From a checkpoint of a small mixture-of-experts model trained on Wikipedia.
Size: 11 layers, width 768, vocabulary 16384, 193M parameters.
Below are experts of layer 8 (counted from 0) of a mixture-of-experts language model. Rows are named router (the router's row for the expert), gate (a neuron's input weights, with its number), up (a neuron's input weights, with its number) and show model dimensions 96-191. Each number is 500 + 40 x the weight over its row's rms, rounded and kept within 0 to 999. Numbers have three digits each.
Before each expert's rows: "mostly gets" lists some tokens that are sent to it at least half of the time; "gets" lists some tokens that make up at least twice as much of what it gets as of all text. This comes from a sample of Wikipedia text that the model never trained on. Tokens count by the router's weight.

# expert 11
mostly gets: " in", " at", " during", "In", " before", " until"
gets: " in", " of", " for", " to", " at", " from"
router:475513525472573546480510498465501483521543435510513409446497510436564544457494456486560488445525561470463421503560468500524514528485520502500459496505462442560467553546424508552594450376557514498561566498537502562435472513493531538510568572468479504453540486498525592523523547495492564462
gate0:474487496504474526509508561536525502474505552479541478533561450493490487506509479407484489519473488500443497503455509513516514465576526526546499525458480547477516460504505514497477523583518496574454553550558509434539470509508480517486485521534539575525492500490475643524512535484506548523
up0:495434552531484526529488482521511456462529433435482550449479470520437483498452588571526432509483484443571475513498513475525554472511544580408488493540510526531537513461498551502415387472483516465516514508471458565432564519511530472543455503550509493487518442512455526548452492528526433521
gate1:448503499485534541482512505550490515552510437489550474517563445497496462513572521540594461524460456502473590478501477415542526458461471473463469501497518480444467440545469521478494450531556533485455511544514505511453527529516512543537457531563491544532546522530469554435481411511549500431
up1:536554492476451505511550533596429478486505484540467525493420497532533561552442437428431442457512496509555454566485459515437514499457508438531480492507491511504488487484524524577457474436446472433562484413498502450460484497482484525488519472500486511528527517528447450527537495499500526518
gate2:542530499482504550581511457495435512487506528478429519477525460505524523467513515446466508542507467497520521452503522519393515490482552476457496520440497513503503503486438534483494499410532463575616557492486515546506535487530521408421516509457495493526482570492472542525488419571470509548
up2:574476532499536499471536517476474430501507526486526517479496558522524504482546451498489482540476500554558489487556513393484515450447501432517506454402502523483504439514539529501480446484444479492550531535535498512564553512642518608518419487526453499458483582506452486495522486564448490474
gate3:519516411519525578545525502528496525481483446468486499474512532505478511567514470438531445495470530498486518492510509457493463488473515422484504540510511495478498482517464524466440464483531445537532560550506553567428513586498516534535532532530454479508452459481436581497503482516484445493
up3:467486576492516488460465505493497504548474488516532458513475529502515427460526487581549587554558497489536528481526490545540550480521497577551450485498503541482516560451566489510614539463452545466512445444490439431599462464490518457564440505479528504475493482478578444498425552504487570533

# expert 15
mostly gets: "|", "=", " by:", "″N", " National", " en"
gets: " |", "|", "-", ":", "=", ";"
router:486520475510564563509464461499513472434492460539478435454527505489552449513447478457517442465450576474429456444511491535555499466456542479489495475513485510466481458445431522484519513471533490503514484432475560516489483499488493492532532582524509524508517458555558486481510468413510505414
gate7:429589517486495536535444495472502516485509434533488499533503467468549533457479509519520544443421551504525508518531564524542532501447577475496529507499504407539482522550486476549482459531545488514506506446404486513477499494419456471514521505515479452520499474532482500518455555502543531504
up7:517500503531484498469464552427551482450518447517447584482501494408532530484573443434482454526520486498565511478554569559484420534512512506565507485472493568499499566488504472458473508454443557525502497556486446545427543427482498479475536432484486482483543490524520471531539564443493548533
gate8:497502566449483452465553537518499474432465548443493446542491464505441435568476568489493504489483526504468481468532464495475543501483545526429496472539465444477459513565485487483474458474523484524489502496510526486437469511474515537555523531451525526479506572462437514566549471515398509497
up8:454481541523497522486476464473463495486502509412522504447541536522528487489505511475515507412540511563483478478520495504552593559522483512539435530522518458513556494531537524555473496528560440507485518510498448420524495495543495459499502517550517489467520428535563456520480555548452500491
gate9:528484501530427435525492536498503516441446454473447491444509484491536545506469509545486547469440518497448548459492519512466403463498454445539491522466505544517566502424438552498418549493475566527471492501545515541525477437480485448435474422464491508491503542441552610520472555492506450514
up9:489458498529511532527411476474479490518528495497523511501533511532534473524480508515551497480469575535488553512494458516511487489470452523528488490426500505579531561488479584489470471492528550503446507458491537511526484500509486464356473454453493542530557543496573516457495473476511454493
gate10:484535554514441524440624503430397525518561525444506512491457524494488466428529494487476511519539474497538551498519456520491463490467493434576510473499479531520468442485552515448539438473474550568472513475494426546515468444512497497528492449457498524451541544541520561468473498467480510524
up10:496462515570480491484579469473525439472530588512521632505536526519478530450498466566448484561552494512490501496559464430528469483524483521551533493434477532519491464449438459530511396493474556557496505478492497500511506459525449536481471445447436506366491527507489480498514530446507555450

# expert 0
mostly gets: " ", " de", " As", " Le", " De", "ab"
gets: " ", " of", " as", "s", " de", "y"
router:531527539495504497490494532519519465501510476484503474458520508425552503456574390445490490548481529544534521510567488461522545568560552520539540515478454452568535522494527496530501454426450526464494495437482571523513505499436534556501535506547548483454582479512467519522468496448534485441
gate0:606469475494514455453578528500473507499518484450433545443507509491433432521457484492415539546493497544567486459504550517497492498521526485485504457487488530455557453515478454480552542575462575500508525487544448501450504476560464526477470561472478499522493499504448532486504508508510420539
up0:550513459501493528498530524528502448536497477461504576472550466483479432528451507503431502514555512563538461529459517466476534518454504481499532434461493421539483500536461446478531537452434515430541492475588511466518490495518425545549518491483617553579586501493459542406516517487579470511
gate1:525520567514469498498509422530526590403496501539476524471487362499498500513524524470477543472450484479483468500436516550519529488484507415477491546528481484516537394535559600458465460491488491534491477536537484480427536496488412582436499452519558485506523525520442520497511463518526507453
up1:490613467456468504521557510480516459547452452513419549447489534505501514516482523566460478475463508453503537531552507477416535490552545447452441506490480491505451538521462476502487529488505518429578471507483526496483507445461559480487491472543504489448449517504527490519482516494392491520
gate2:563525481454418456455581484473501577438529454516523493517490500493523571539606529471428491533466483505540510421546487593496535516467475458529497413467495442512465556519465505506561538509467574516504489534531416478512475572450554524507605490452487533561546538493503532469499526479475526520
up2:453482492549536494549568563458549489540509467528481505554523516512559505548571531458534556528443514557472457456577507540492531507517547492544564507421495489452408488521481560541519509526516508469550494501560460494485523508492571483486536488531551442554484536503449489561494541475429483509
gate3:511562467464525520554507576510537543527430476512586521486508513494461533409577457509489451486533484471492508450520536546533528488499457563474518482588508499509472575478474512485434481496454444548460448511476491517615560467476552539555476526488442500459428487495438511530503477471428449506
up3:494510493449488473524506496432458519500493528485478439490559505510478454618514504555508523534503509505473490449518442542502582423503518485557557502492510454470461409474464559499492528480463557433445489512467508532497471518491452523528472498458465538476494525516511521468482466513386473465